Experts of a small language model.
Training: 303M tokens, 9235 steps.
Below are experts of layer 4 (counted from 0) of a mixture-of-experts language model. Rows are named router (the router's row for the expert), down (a neuron's output weights, with its number) and show model dimensions 0-191. Each number is 500 + 50 x the weight over its row's rms, rounded and kept within 0 to 999. Numbers have three digits each.
After each expert's rows: a language model's description of what the expert responds to. This comes from a sample of Wikipedia text that the model never trained on.

# expert 39
router:489516496507494561466469441469451531605521536480548546499537415464476565506382528501466503509531471487434553392488552559482441526464450487482509472480484501362496481504562441551528560569458562579615456482500504525523603506521466439508498487370622452464556536523470558437528445543523546511533476473541462426387489555492471525570440468494538491481466605536474472477511482445561535491488472499462558466498496481474541447413507545507525468600545539439555510512570519619436472431541461454537513534540568451496545461483501466539493480500400539392640471578471436613458537577549466495
down0:441497499451532527474516508459504511570591504550502529410469574529407494594527477465493539449534492500550510436464418485518445471498440445438555415423463503536512494572489469582394432402475513478546423445464457459575555528511472544503494410534463501425506549469534504555662468472484494528462492514482429502503454536522582472556553438494509574374492555579499544588481484504592443457529487519423528497519519560548412536534509528520590409513458573514505496486406521434552529520463508570435412496462549622552457522497529489487488553489505574469475494531362525483616514524547472516
Description: Word pieces inside South Asian, Arabic, East Asian and similar personal and place names, e.g. Singh, Mak-t-oum, Xi Jin-ping, Tak-ase.

# expert 10
router:419407535515449510550461571483503480533477513572570411494528493479563607525477517487493536477521558464513492548465569524510409546527491506534378526418468479484479464508427600460546498502492494632452555469565538510448617594461451356554531496442404461570558482564479536452448428488481576427541492492533460457472525401466530493490516387436505507549485522516545480505457536489448428534506543460486510490473470528441506510405444514369503505514513530487588626572489499479508474367498503520497480479549473494519558397478492486525446449555507532476592445567512523516516555573419493496
down0:399504460435515552554493484589506527514513509551465487513419442483476605476446502461536518648534460537535408486438531378484528456508539587541585499556511434431465590526544501485484504498499531440560492487427641407539433483494541509553455557429531527514461454474477552459534501433459418585450453513522595559474464467612518399490480435502450372484508566493535478494513490514464500503502447466570527422441490520559535559551557457468493527461447503548498510507545495557497513524524535428499459510438516568518586438599442559462471394551502524410490560548533510452476565437526524446
Description: Capitalized first pieces of proper names, often Romance, Slavic or Italian place and person names, such as Mar, Pal, Vol, Sil.

# expert 49
router:418465552490507537562525413581469511557509507417574481509498472486524496559465509473511464508508537491499467370533517575459475499438397503513535555457529482465499477469473540488445464561594506515459520387620470488481434519449553547623549475540511499536519432471475560466418440522539472498522558479450464500453581541495523497440436550572402459474583514499416628468506516482488529540478457515435344521504464585499550515460578514481477460578492495414501512540492490554519471434540489477518523463461488563479560483465515500557493470408534504484581542528496513457464354610504606371
down0:393408588447569501413501405641478590451608520571549559451376486528487475463506527522524559503492488546541414441502567439434553559539583463504498593530491540526498409377456550461505500463536511565447517589410516541487483502487416507546469508537480475445494511458528480512539510487589513564495504510469486511404433535560450557500515512479563541446527428475591527502503438519470577479515535486524519515424491490485512512472542421495479590417489578542491477417537392471492512577552463537535522593482423442426529513462459494452519497474536553411395479446500522526535519526547502510
Description: Individual digits after another digit in years, scores, model numbers and percentages: Xbox 360, F.B.25, 43.5%.

# expert 25
router:457506498433425563494515544546469608540499508458538467554509578430566511502478540412466450504502540588497589507610437508476503535580462550488354511540447488409499488494399485453493466488529524576485457442521539563506639472442447512473514413515555496523534451471483565568466488572510528435515476543384467467454552479506524491502511506464442608538534514491494564477474428446526488498564514487480488511458447500457437472562491557556537441538514365487545537555489506527561541508488482516538508479404583492490556451461513420506417407500533451484540611622519430624460450562516516521
down0:520479474405510521437532463395497554560395392531470530486473450534542464533485414518457536462568414492453481558443512536566523490452507463531583529441473435531582519574547520552507452492585600481495504510556528455537548407602527485428487549504352576497419499529507518501394470455466469502464497585508488524534497453454485505490535481442552499470418505482419524517519549523531475524477451575536466440454453503600520498488568520494511518546568501466418426465432564529517498486416482521506487586553389654514421575513465527454489566492486550519562463558582561495549491514416460559
Description: Space tokens before numbers in sports statistics and results tables, also unit symbols and dashes: km, °, mph, 1912–1983.

# expert 14
router:537365485430335509533471498615546573492421498408548328498482537505481476520451499465548470599488562618598469455560495476507417546581428504590511534460475501431509509474525505516537506487586574512552655536529520526492454549499465546529448499579549432529471520479457446480496472516456531453377508457421516572514517482492559501490549509538392487585534527496437482478467515486497509543518489442472496459586478547443554471492471535493515487526523486500514528562472581524640477440500468468516479512439479485425584461510558440520507493485477478486512492523463415498575547486458497545
down0:463493456513461502506421533586533507460484485463589477540492457473453476522494568503476516521527385472551547496562529459630565415524470517488570462465436501491580421468558506501514417390426438516535558516513509509420462522439477523513503518414538507402549449481546412401578402584499579531438522433480516521520441503529478557424487475531500541437552539581646504653530484486477482480481489564368493503488496545522463445510545542593457525501527572510587534517551537514571549488484530539449466427536561428461508527509540436458475434515460541501440419502492546417479560468543516488
Description: Connective and idiom words in prose, such as However, so, well, kind of, part of, too, Although, and prefixes like un, pre.

# expert 9
router:460460592488495488509479432483506535459549540512561492530516508535462478519478497445474634495552509501627517512527412499511438499522526586517366496539430489482472474501458465511418544557589557498459482553528521495348535557503538446483493552374495556623473496476470563577483387573476507362450482578517489467453508497503524517538496533568508436566494548510472490463441384486445458549543514565528518491521492495497472500524506498468504491501570476479602488548464575516513487444518478512451503408538556566546507515507473509478546519475432523455516430522478494499620292510410470479
down0:435545432530498483456527459447477609455546529531527447540443460507459594433425538460498555551522422500447489458475478512548496602461497446559489412439465481496509400561456432569437517587539457480435378491440486518478552563577532503458512502492500617494558572553465502503510420560509385468497467538499447462515474548479495468608457485441555454556530481481562473582431526509451531479627506511547519651517522450532533514462539529490396494440487476552557471577576475601425428421511501532528511458553456561517492556483567615468500485424500443470459456473487510503549514493504544505
Description: Capitalized first words of multiword proper names, mostly places and institutions, such as South (Carolina), United (States), New, National, State.

# expert 60
router:574372432444447571613520487573505591532488426531603555507644559494586449492458524489472554442523556551494418506550560555431509510446417621485517544546485521529465534426442402382452549465469474514570509532475509540536575520559505534596484466526428437463532500486482477522469505524515456536457503508432514542486612420434488460525526420548474531500480431489440471501544552498489513548564471440531408483472471454493429497449475481429500528530485473486492466457508553513480482556473535500493539488529474486499487424522635553573474469531572511388461539486574505458584474547417527440
down0:498484470576481460556629469518550540545462496583461513544483440563569580537549578615518527458479551469488415609505600514433574511465497523517488489495443464541542525491549534501476522447443496459468487422433498462509547522538509550497485438435475461542515523525457533473587572400471542544600536477469515570445552482554455496554558489494464490515431446500453443421470428395547443572534381540551433554539484474482489438473514536586471465485494529547477494393514507524517551494475548471451476502602407531491427510509480560508470461455553394416438425520460563445465389583492577490
Description: Articles and determiners starting a noun phrase, mostly a and an after is or as, also one, this, each.

# expert 38
router:577556631457531518640596495473408527487503522479575472474560493537489503569497573448525408568480466547500507478506403496503527578584467543480454444519506492515515528503534480556518535521495490440516557375580445495457497525478534415474459420513446465477526501434539601492449515538490553568521452474518471429463579533534530494511622454455465513468630455513448486490478541515539535502449443461481353445452482527376536528520451484496519508517449391469613505476467461488535460557527526516445500465456487490533531560477562478494523495518431554510560532533408468479557430512463481343
down0:425443526453458495471455502469592483550431466571469515463433465508593494460536502485513403491538522449517579476486495514544549506528489458490525604425540499393365573478506485503547507588496431500462598525568485546585474578548409498445482496479424585426505448492570513470567571553524534478495459567415420548520454469513497580437446479496488536538481441483581443485541441471470493561531543618512473632453486466441482472474506478496602448452507548510451530464553476538615511413568533589500454495473585523517483432431429424495499526450599460449505431519487509498520495504532546549
Description: Closing parentheses, quotation marks and heading == marks ending a title, year or name, e.g. (2013)., "Hybrid", ==Chronology==.

# expert 2
router:535406567477490500649439549440480603512525433539503489519535523541511506488460465472529552542501480418485607523487580493544461581402429479501520496480532463482397521523476490542395540645467578490405410424509570470477467542421572503487482481423496513554484459442517563552471511593433522562432505587531491511471520530483551540426473477566439504521517456503511560469493517525544532489497454525388533519546447518490534524355503518413493468507518547459485472517495523529588414461430501462511599552471538629507559509425550480469477480401536526507445523516578508444430470497553495476
down0:490537517415561488394407435543410529534505533528449483468403615562490575576516462393575524463506437483486457365529457489530536455460579482499519505519574492482516521507476569542486468551445493522514446591465580490474572574540514462516490544440484546516588527506524488537501390482506437501507580409574512415464518533594607484555501622504525540509485485473480506503616462601376503518506476504490466524522512524453480586588503476462461486461526530515454488449475568423570528492428473463465548480468472426608441490568478545502434430532527490531458442439492534454482477421495493488
Description: Single digits in the middle of long numbers, especially decimal coordinates, plus race times, durations and catalogue numbers, e.g. 41.4[2]9167°.

# expert 22
router:480450578451466559546526481592497517520453560456555424546567487484552534574426534437498516549571559567509508489537437541469450559533430570524424518518440466444462488446531518502498452539524534487519526419585475566461557455455517477543549444437461477548434487482474588484478449537500511534456488518487435476411591474512609421490513478438434566550578412547431565469464465417585457551534509490430457383552450591412465469459454543475543434512476439453545525582479504586587489461433465560521542501420522534480558486421553468562467433480484446454594542564537465527512452573525531432
down0:576454517534482489497507544494502515449526495501608468416480575514557443357382442575453497450488491425405415582538512446532542494416460568468436488516556467461468530471443507514522580471563538490491529519497431593546551600493499558509475543563447597474436498515488436541480544463488444500541496561513551566503456469570457457535533484412494526462447539489495538548565425525449537560383565468544593488536510482506497566518531481508437518492542485507500452493529547533486520466487647493436596492547382487436419527409436495487568429457510584489491484528442559482512423422520526559
Description: Line breaks ending infobox and list lines before headings, plus parentheses, colons and digits inside coordinates.

# expert 56
router:512556484396404469477488619572356442468472495546622440459439471512593487499431570463478604534503570516556558474486504581549581488517500498452499464539501492466466533520389457520412492579512508444593417378480536472543696494478491516487527448463487470539563505507540505530482523542487446521557443445519445497484556420543490451553599483550430467576505476518474498526517482390558429514497464474491566489535505503437404503556461477556521475579437514481539555585499522466460519445405446513443494560510547538521493449511533474530479544463502495534489484530555529566515518490435470485
down0:513502526563520454497582435488390552507544549511511505465531451486520501481663579455544568483537480529498505492490412471467442505496504640400467481503415553522549468548488530459483436460529451525557489515517513489526485564369584503493489603573512482591474450517509541478426551470573555535457479360545476389399463524523449561606521538551533464473502487590492494516447457461435519530514538433515440533511468444460506544516450620495485448447496619563498506545450523464526519463454437510517513573521502448425470462538549523512559388453494491540377446480507466469486470514524546512
Description: Degree, minute and second marks and encoding bytes in geographic coordinates, e.g. 35°12′07″N, plus some stat-table values.

# expert 41
router:470491500438506478536539440568463572578531533391463481541536455479411523519448520463494557500465517601533520531513471492441507544554518474521485523575431528511443484467537543585515456627572565521487599535497488491488505469488562452587495502511559302551546536453483499656405434496509595540529513497483512487412511495504501548421557493510424448457560462454482499516444504479510499507507542483511557538467480526527421458531438522551516470563439443518441533450501523502560562413525465565584601529473509491330534520477470496539460506498394533499521529492470458593428473512397521469
down0:405543464470518521492429522504515622554544540505492538579483418420552449451535521532476462463590491516491535598427530480505496437545399518505387356437599479512542487503458507417512530471535533465504467553539562463443440401544423418559459541541472438544540572458483445496498387552440539454469513584517521511527493545515476485499567573531489531412476503465459421492492502544521509529539384531513468563493532436501515539585543508524477554484501574491506492512477421463448612493484380497530473566531557518452490569498437590503510556538546562523404422525449527438583505520475461540
Description: Word-final suffixes completing adjectives or participles after is/was/be, such as -ive, -ated, -ized, -led, plus developed, popular.

# expert 55
router:487463475472454498480577515501514487463456525536463543468509460514465564473519513542538488542558431605509431498480419549518380521531516458552545491544545447501535545539514454555399407470595437490566493570506479535401625490506491332494492464435445517496437509565522543391515528463546494543457549447504537518527496619500483467442602470465521556451676540488552478484423509496500448463529531415555550469467533579500463526492543480438564534537469467443477490510423472605465494509455522552467484554330490467486503483523457491504524533553593544468508466503493521448469533457410456548
down0:582463401505505461491516473482575507464498476566437575524497508514483425482505478583516438552471455539568511471429560592456468501508515447477535525606518495528494511455459581505438473461592483484534468539430584508347383423465502483420436515450520542478483400464518488427526531533464455477544490451449565502492478566561479521578532483430625548450509500520528529454454501505555436521527535517546441511525564491587484585505521456499496512516451547587447453594525486494404573574497509470534462522472532483449566495583488482501496535535467565370598475479493446568508423400414606494
Description: Line breaks ending a sentence or title before a new paragraph, section heading (== Events ==) or list item.

# expert 31
router:500497485442427490536519445540459488511472552554549458541543529466593509524444571465410531540550558519540534464634392556444491524502523541658428498554445492500478429481449562515557477479504533526578522499508443611534540483434516519481521402494471384519398530451474525495536458540509503487487526679459476506438544394407556505494511553545436565559509461501497489487424441484516484514518503531466473495496476507493411493515456532500492455552521512459572543489495497510571398477446478511552488394494549527503558494471504417514471407460508422480501608564422463616539429521577525506
down0:460499521416567400469534447545556515466478496469482510514552557496517465526478558497626532431519512394429555494522577520534567470566543509539568519418618514494462476470548451536475553529504526519578364570456456503490551465510467551415452463410430473463516528484479552590458418497511441540452619527550463427468579497521493443467471575526486487492387520477494547467509538539502420552479482431518519470425470529528627538470477475454500460457554517519520554607423533501503402544474429500415457430504425494423502595510471521554483513600525571534530476429508594474474479508551489493
Description: Pipe separators after numbers or blanks in wiki tables of scores and statistics, plus table header rules and semicolon separators.

# expert 23
router:537577605501514533506492470459455564440529459487482529465491557514456457469490496408518457507593440680497479528478520510484515505463479601515440484624485472513473402501541588502548506440512495428523457539492483504463536417475543446606553493480499521544549463582481468459367369502457540455552498574511457510525494592462508504468456464592531465630609484476496536455496481438460424571517481462500517428483458526462406504391527533430456484484540463510514462563534528552529482457452515476493499452536580538524530530523478522503472481509452530533486527468567451444624500647491528421
down0:427483466485564467511501456495512464461462596484438452382420414611469586592586511510493481463480458502489602523509603447525617484467481559487510541468549537580549462562446526581522490428455407438460488469480501436576419472553632535477550467474574581480520513448534447464484557472564473468474553427497468489483488514537492495585441523562567513491490472513433438444463446468487526488510504541445525476543477566486597456560424470484575526426563463570451425468578510534484512490419532423513459512518451486563522482537459604568486499446427501481515476487471605411493543535487574507
Description: Country, city and nationality names or their second parts, such as States, York, British, Mexico in "New Mexico", Angeles.

# expert 17
router:558496534431510540490588454479474560462496476417539443474523403488497523535534550415471590507484510518497526463443507513542538480592437541530487506530473507446532425369519602506471521573519494544512498493561461515530548493464620531610482480486451422553518488438486565590501495527482475561502488525461526521459576495472605491555579541399486529575576502488422544503523472478519406463524478461468487470529509497521397522410436550434440504561377497463456528498427523510553453517549502527480508490473479527521576422439496466484498374369526402501639599482523430485508490541408481503
down0:601517525481535453409516497512391485529518569552527501328455479491549396498551426578500461502563479432503517440541485433442483577503460505412445436591523530488618562537477480452485517471479470535500460508401479604516488543553531532569448513429527477417486531401547578513574548462529608433501561441423484540432529504486486526539486514442558529555473520516507490488508506579525551526473517384475456590523480464526479498514587476447487472536539549510493421501459419509534540575411466560408558485547571461507451517555520503495465490510554606496409476432549513504514468430539509462
Description: Dashes in track listings and table cells, e.g. before song durations, plus biography verbs like played, born, released, signed.

# expert 34
router:526386527454501481497430474538499527512362483557556492489570588479518519517489499417495530522507525461570577497499512590502419523518529489583485476443474471477480567510549565324520519500494490526499482504577514571516529530474556451529510463392431481503538394544525508471537472523512498520459413488484519468462560468474510475530475480389475520544508499534509489536523473503576478491595488517454508468526491511519360500484470525431520529436456473464495512704496588513591440484448497515512482360513610494539497416481495404520395387516547532432590483543513488503510535503539569532
down0:448461484524419574574468423470459502489539436525565515480415464564564455579610545480396443514525492569544467471470513507517564476524548501498556507494438530453552563495487502464496516510456518563488537554497505473516431520404525465512548460550513472493516483481390464463470369444601450557477452597447450520466513522537547457485553487482545477524461594547538405407532548460571485538458563492460464439515523463430524442535474582474438494535549608470472531539501517485459508493553555571489529502555496464614543493567402450470581485624437513399429386484489549566411564490489500462
Description: Capital letters and first name pieces right after table pipes or semicolons in sports squads and results, such as D, T, R, GA.

# expert 32
router:410487510546476501480506469533477503526540578425515538519512599503455544543337482502503555550535521465493591464598521510509541532507518485597475526515506474465484457528539469477430545459500515603481437519630495513542518580398538404458506511380594524502510492592489563442516500674526441526386526498510519453447484393527492518472457441518441488492495481602522512450455459478502477469506457540478506559568530529484422444467478527409576517525513497455523466481496525547510351467525516520520490498470511458515492449491534474579502491371431534450527513465545403490427558498523601550
down0:455523397440541511596516436556425463446473538444515520485548519571563526461504538512497571483431451537492495569427506595434525583510467437475606523575488558498524470605533481527443492450488345460499491477491402543501539569397494470434512468443524494485459523509497593484545392501444543546436537537530489447493518516441469392546591538502385458390450501549542537411530593475474470564532509429456495567528558430554490468504478512475514514433429568539503487538523556525458466531506573474439528576450446547469532441513458512443588491446569549566518493495532545487500436529556512561
Description: Word pieces inside foreign place and personal names after a first capital, e.g. S-enn-en, S-ald-anha, Th-uring-ia, Kw-ara.

# expert 7
router:487489616548384688483527549567419495484375468503496457451524442393521535524487493514477560517452533451446417481513452514515542464458484462455397472391508531458518550473472431551486478453553524544455514341599534505559513477541568467497467490525548529520406466436539549528391504551464501513507444506476463564490487557468513560550486317445489570510515483489488530395532505521502534684498477482544455476477493530519515498455563494525525540500558517505544474476449471529466574500553528484495489517498507558485506424556544476483529497510476565469496459576536493588508479475482442475
down0:415472601450407524444517459520456502520524458519521538442527547541502591542410467447597493475451427489495355464437491577582495596414493594522530518570397470545420471516481504453564444545431565437503434533494439516484463459475526502487523522517561515473481472480485500432389503484507606444552555508487437499595491442491516525549455545589537575487566493494577546581562541486488487530514480446525573479492576530523431392487464510473548508495509427429491442448480495571544482470426490494571469630588437603515496489458560556529511496477497520475495526563480500432399503467545497505
Description: Standalone space tokens before numbers, mostly years and dates, after table pipes, month names or prepositions: Mar 2010, in 1899.

# expert 5
router:488494521521434457470508569625545449522340457596486520528519438519556510591479462508506511452559543482514425495517404438515441495467469581450493477552480464487505400450572572518485516466501504490496643487568438545405508495509577502509516505497420505549532509504486487469447468465448608527461467519523423584509491499528523395508475398579559419473602438492481522494501499458547554496509568537540436449518474540485440480455555479405472523491520505465549503554434472506499543526436517547463525603452414494533497539504589511537457536374465513521584557496376531534482570524510454395
down0:406467514484444463503492396491524501496508504465412510537513448494541409493453455578451485478448613509513535529398533523582455445536566504526565477441443494532427473634469492527467478650555448582481512552549494560473555444459456437528548491455506506530446550531542458458566471591509606519502583485504518481540509460576513490391489468477492479591513535463482511535556546531524530471501507507570544408586483443535540506446490469507470445528435480447462447511487484582389572490645500566499464502524449443512511474381464557477557478468448515510484460563484574443526564381541510439
Description: Pipe characters separating cells in wiki tables, especially after the first column, such as election results, census and climate tables; also semicolons, colons.

# expert 8
router:409424477548426505527460528541501538507510545428493527574493588501459564555297471532515530532520577439509494501633510453529499518550550467564479551452512480477499513541537498534451521507510532601446441492623537496559446589353490380433499529459565507508508502504503511442508526612491453534345543517456460455502496386498485494448476455536396544499492424624522493494436474486486454439519463515493511518569525556518404454499469545531541502508528546446546468506443470498511400554530502506528496510491469465499489427469540470516485480411482494514516565473537493445475578516492604547
down0:461498516606530473569562497571568479545442485478527450442520510576432541487484547505408417647532438446477524520414450467534513540516527540513466471513556433469567500532540495444436444408508478513518405494519521431490465551464528478529422455560436553525541471577495398489454532503557502469518463672509516474479510474455497514516464484521519442600511516522535518511554430554486540526455527418482532488463521540561516411425493518467333451530470518487449559433469513596590535593494534476579587519547489616485423464580415495516523410504494513461543454465494449437546517475495490511
Description: Middle pieces of uncommon proper names and Latin taxa after a capital or first letters, e.g. D-ard-anelles, D-iz-zy, Ma-ure-mys.

# expert 62
router:453533479507462519554517450528420579536469574479468532569477508514503567569477568387502426460484509485506518504573504576426479544482483536513465567545458458459441573523489464511533458497593525481436492529577586525493554475455477439454579438463513451564511503527477536500421462581587480487477495475428499475482536518440562418493516470535392536501532533500515571484495476418494536447526525467507421565457469539500517491462396483535490426521540497436581598510514498535640420460489501509636507447335582490453555496463589492544466468484456376443484528547552537523533490510400572413
down0:392471476558421473511421548514431490458562503572521487481542527453476498510574525585532584577477545475520520483501523581519486489551391492517523519441535501504505534456446521427506482442478546481525406451519584445438571481418567469529401481380467519527569439556491501560569500451560476501475547475539504499551554472385503499449494491461438459559487444513476513484462527404530425427424588595446539410623516449478453441492475497476495635534434543427397532575510450496507440556578452566516438498454487495534478483569543568482497520574520537520507476493532593550515473581556475521
Description: Units and technical nouns after numbers, hyphens or LaTeX braces, e.g. 66-inch, 155 mm, oxo-, Manufacturer, particle, Insecta.

# expert 40
router:443466504494417532537489473517549535538451485533532440553529479453522511584469524425497562526506508523549554444540519467501419549528411491572437592480439447415503551480542520505459485587579500521474538486558514492511494525449545550471518410489514409538509507524448585461491446656487569419441450514492474476456581499488542491531533511499422441614500449527474509424444450431534470550522559461442492470499506594442452457441476565427535464533434407411586489606529562568529499420501421528530530473477517570510587482438542458534473491455434461433566500602410422511552456562416539483
down0:522512535407477503583445491547433471496524537495485400470533474429497531474590540545443497580446481465441512465437608461392551565381430554534479577514467450576548596586509512374529438531563491605529560576469439512453535461554452458501443521479595544443452606527447525504495521512526509498555497530479541458483479481419555583608389516516566516386446467517519411422486561431524546466514537555498475571455430531528473447608478484502539524496468551521499463409447479555503451469473442539498474545547499519472448440468542531523491527494450499521505491443532487489502532508441532599
Description: Common English first names after by, of or commas, such as Richard, David, Michael, plus words like child, historian.

# expert 36
router:557477489465462543492605499586490550478451502604461532478488560516462457588477521383492453500447501528542407479477412579436529460432473472499500504504460437426559501531557425544396564572536497477466526437541530480525488498492552430493557501484492506548587447598514517524457370514491427532492373412515438577477500466516530509441563432408519573665444521554490498469433505535504496494649608489497502533473437620523509541464514485452499516542552506486490525585423492488461510500496466511534502520488537541407506536527548422577484505407521518513482501486581517532492453562507466478
down0:644467497497401410617518508548468473491456433509549502484406465445454443390479540519390414485549566466497463428422599497553465521464452553436483500517456553516552478500455491518580542535558471544526548470439528484494510493526518503485632514483562577416425561467530476458479408549541591505475464527430483527512529511468523526578503506562481499506454538487512494608548489558592502516490497501472502478468546570470442464495471494419444583571436579486483508489553460471548515452489401474539532600536579535567440492519389516505434464510503569540545462479409504413456493475474588529
Description: First cells of wiki table rows and infobox fields, like Years, Party, Candidate, Genus, Binomial, and leading digits of years.

# expert 30
router:587554471519557551511514420561526451468417523556570547537450437531585411501449591489434478591436499512562428447535507472529498541494506485525532496487483502414496439413461531561485420471483494566528486533543504526517468547535550536481461410408582493478560454460463517592528449470484524481502560507518411496516508450503511527488459470437506512495497388639558540491447450518596400504480510481540481447494493614450488478365523495493521512534422527520458464444586567473611517572518337446466568460472613466458511427486510538513434530517511519515505484510489540600554478544491568494
down0:533578514492475596453478516503480521525476585511449509392578504500630448474443549474492439565470461428533442507481520465567475538492433508493492546520447476384559526469544524470461518469473435507502493446465428560541475504457527516501520390438515468526458538571432461542537499494540509453469553438574553436488513395494549463475427424506509483497463409441540426563525458558563470458494433486486489462403510590452516559374531563469577539469512508558541585522555459557598522597451488474553607529435543500571512450483619411515497480504572520590609485552496516493468546455465498458
Description: The possessive s after an apostrophe and possessive pronouns before nouns, such as King's, his, her, their, its.

# expert 43
router:457495484533442470505494544564467603517520521574524359485510529515582553557460535475445464531508471475566421534518423537456517473608514504550513546443503512529449546493462554527442484483548501532576571473471564454545564540481446367521488484464438384600542536460468445541475458515482521448481526517410497435536540514400521539473505448537365622554488518486428494451415516514511476517591536470496543536430496506466518499495430501500579469578482455509578570520378518465544497385458456514469605479336512473545503470490471500468453490472514542483487502557555531597535535537453550502
down0:469598477492526450451431554515489490469474503474378541545453517507379509499546564573604441504491553500491417571519495548543502490527574458423607502441496495546422520429492523460516547445458401498504461531519494489502486422460474467507557511505521442514501570537482512560439546447404470415499417472549515545538606610611524506515549423407487489490503569394478498539539558493548452410513387581476531515582565476488567469478573492490442472507471512487594474451525467489534584526462478521483575454524473495488595447552470469488564501510558541445369519477442507426511488579486510560
Description: First pieces or short words after the, a, its: m-oshav, m-ahogany, sp-ar, and directions and sizes like north, short, long.

# expert 44
router:432393585479557515608614596497435422491470544434506525471463434522472469453498539552518485477565484604596510555433569479566472449517455428470479425500463534561552552455538598462462495503617468562431589458478493536490503495455544566478503524456527415511476501455512451464506541459502568531484464592512465485502462595451496493539530441460564471453598572538447508506499549468514539515491469448537410490630449455430444431540471453551456501460421591522628501478470472565529586557470449564476527557488600476549514494532599513483522510523450488470437467447493492473458491454466489518
down0:508576409530419535469407481499494512511478479552535605450509519464509426533536555476409484497459517555433538473476512528604552484535535419462454509521567529539542464495513544480488542477464492531531444570516400430481449510537549509420475463578456493525605524475517523536478524463564458536468474597495423538535513506484533449462472634456514395509425590488543513552504535562421474445377487423582431540453509550505543477433440513537508549488506589482491542430472413421448492566537453460399531507461458570575481609471546457558502544561451485518515431449538517521488535486635504415
Description: Commas in prose and lists, after clauses, introductory phrases, names and dates, e.g. "In 2008,", "Oct 30, 1735".

# expert 11
router:537516519489488488494502494543609479477474472540515354510513466471594424491484581514502579518540491539538423528486536466519503472495439520454475496589514496531548550510459562412418489611564541557462481409486481481441500444544494482570511515455482483488365534490506544461530467496519558441373536519450457505541505428541551458470529449483538488493612464462417523531487516449524453442581556411485572516544574540530490523511563520588510518513517387507595460509490476499501481521513515526485456355519589511523498495436453526540378498373366443497474481623541505485581481496434488484
down0:463507534565472566454443496531455535450503469440479444559488560546384468533442541587479533602464540468413494476555563528452535521561549488514543482491528471496374466472581473483538493478526431507546563554574584533470427469488398502470434447402572474459518522540482612483467548547548516523550510361499469497406557508543392502539509508505567539470489471501523515426440427518434557545545526603537499523398398474495556475423443497530551510427433478517517521618501525548492520498529578538466550379487553493444464487468541439601579493478532501452561543443512498487455481534481448490
Description: Prepositions after verbs or nouns in prose, such as in, by, from, with, at, as in "degree from", "born in".

# expert 3
router:478560599547483513507523540481480501567494524503501465535498556434563490582492534461456532555512533497513568494533527624425434547447485512518469583587460487450502516483477544469474470613523518607501561501547489475455528592414496486630554452533532491505545515557397534495485433525560508488501446556506472510507540460473515480409449540549433572512553565546464519451419516417486518539456531506364434518462442539456494509460463511398486439556506470447522556520539602521526346439509496486555517470455534533406534390463506421545397425458526473476514575493424430508488404529440531502
down0:447528434538566560426507505479513537488503542535548441526430461458496480468537528514441493420513502406582477493440483460467541541427453535600521540545471512449576521495543443566505558466518496438498562428506542548510479496497552484532499553429453523530517560440433487487473546428572544564416506404512492569486426598467433519519363497510544423460461577423402528509486520568552548508579501500517436538528455527468615621526429534459536508526521498457473553425546537564471500537481418369445486487468520433476461497541581580393536570517555403493523445478509573523544552529513431458
Description: Single digits inside numeric tables, score lists and statistics rows, e.g. totals columns, decimal scores, goal tallies like 1–4.

# expert 61
router:511419519441440517526607448521385597546454492522542447559523481467522519540383488407482587592515508525555558418581402496490442555461482537530425583527457492473484509468491541430500478578602580551490558453524507516510534464464478458559525499516445449604567496506467564566427447549485536451500469507355488491465535441479562494552566474451477485543634467515531559467465452472543492514599544439462489544501476579435420453497490556487509486573385454469543534541470515531536492473483478522514558478482543526431564426389471496556471477406472486478565506505417466482495496546429506494
down0:547482471509550560474495552485441536488625511443494445547484430443492522448455484540568419515468460512435505498538505438551463465592539461479505547528550527473492494457484509504462423499445544661593444590544476622450496471543458504511529441454496504532503452560548460526490407560469578596530418530574445434540392527449580541408450572502560463526493471487438495477495486547481557460463499513465560520494413463499510515525570515544441581472572487575488510519473478476445471440588395417570424517480545637483509490522541485392444450532469576531490483478423539513506424559463522500
Description: Main verbs and participles after a subject or auxiliary in biographies and events: was held, moved, served, announced, took.

# expert 57
router:420500476485471558570584439518534475527480584535461517546484429528471591563461509458458454603581537561506493519498465514507406510407545499501520492525459503512490448515532444542530508469596580481495458512618509552510492545461527469484511490569507455511516443545495630459449434503517545532317483529502459491416537533499539429520539498550362512497513481525489508406449475419502431510518513485522519518503466510488451432429465565561604408506526506424492525538368507596529488442489530488579610460496515513423552492430548482618457463448466469457487473582529515461561489533418562503
down0:437518447454431481549436490532463493507424593573530516471488543509528464499463476512455514483473505496512457446531518568549464410550505474536574517556464519448479590504446448557557494500440428530602505487498591480445451518457551481509532537560411505408414509577436477518567501462572462518505562528580456556503530506430432490510456546528636557472559395494535518516510494520529598465565395521497543421450519568527451477434445501524466500461462442416503501564495559499534439531465551563561435514424477483537598493493458431505466515660427488553538433461463460526464599568492382522
Description: Uppercase letter pieces in acronyms and names (PSOE, WHO-TV), plus words right after section headers like Early life, Career.

# expert 47
router:394467495523498587506584478458495413548550531526520524552538454480459521539464491449446552542554547645551490448515431501492476476525530540509455509512453465508484436463536449539537468530564530489473581483516512506462517554490424399524509443470451477578548523422490604453410415555514501417564470542483457486448531426493511514512424536553468531561460559519440563505388406482459522608550583499518495450458486470482502486493555500517478455557570395503564627558544476578493543330405489467506606498486502504428502457501508529486494497424447511509572438540432545495569473549433474457
down0:524535479395480451507488497506475584487426515539455519395527538528494514511578494489471505516462547471506633581499537447454496587537527393511553507540487576507477556564609569603432476500525439475440517454353553510408528466417446499495498494465506444427513537462460436490535516499502553487478599488558502510480457554458506478502485483507457512557491461532555599527569533508515563498456458476514465408496502492595522492495477443491429502546487481571449439420452408361437505534547595506420548392478478579551456514543445557438478478522540537522446575506540515440508533534456618567
Description: Nouns for offices, ranks and institutions, such as General in Attorney General, government, Minister, Council, House, admiral.

# expert 1
router:562546524468517564483479534471426401487552494535470425506514548463547512506504492498505497508504515491502413458521568596404521521496518487421504516525528498432534573540506529429469536617541533567428510532522408525452518545468552553645577526460463513562450510575503513584530503534467628477508488488422467583517515424504514518476574501450511456540640491498485467504509477476501431489532482404491316453521497551528510491499572561492475525528445537481482480483518473480501481510362499474470555497481534479486544460439487498501337447425391472502515503538426440499474341510443518511
down0:521513558459537402612472540545396511549529571591527559505493465491593585488619516465525573551446475426459477449549542555460543596498487470499447455456552486535516458440507490426578411522536441559459477528435369473451534549493457435461475490502481532459583544563488509522483586480500612508521471563487508449478413538504370592470535501533549486516483484440432445471514485585516471506501526490492586504509457509531425459504517505529438453501516508376481533543551497487429410636489504525477550517479525451543443488451493491525383453561512557476519517417523391535545510531530457472
Description: Prepositions like for, in, of, against, during after nouns or verbs, especially in sports careers: appearances for, goal against.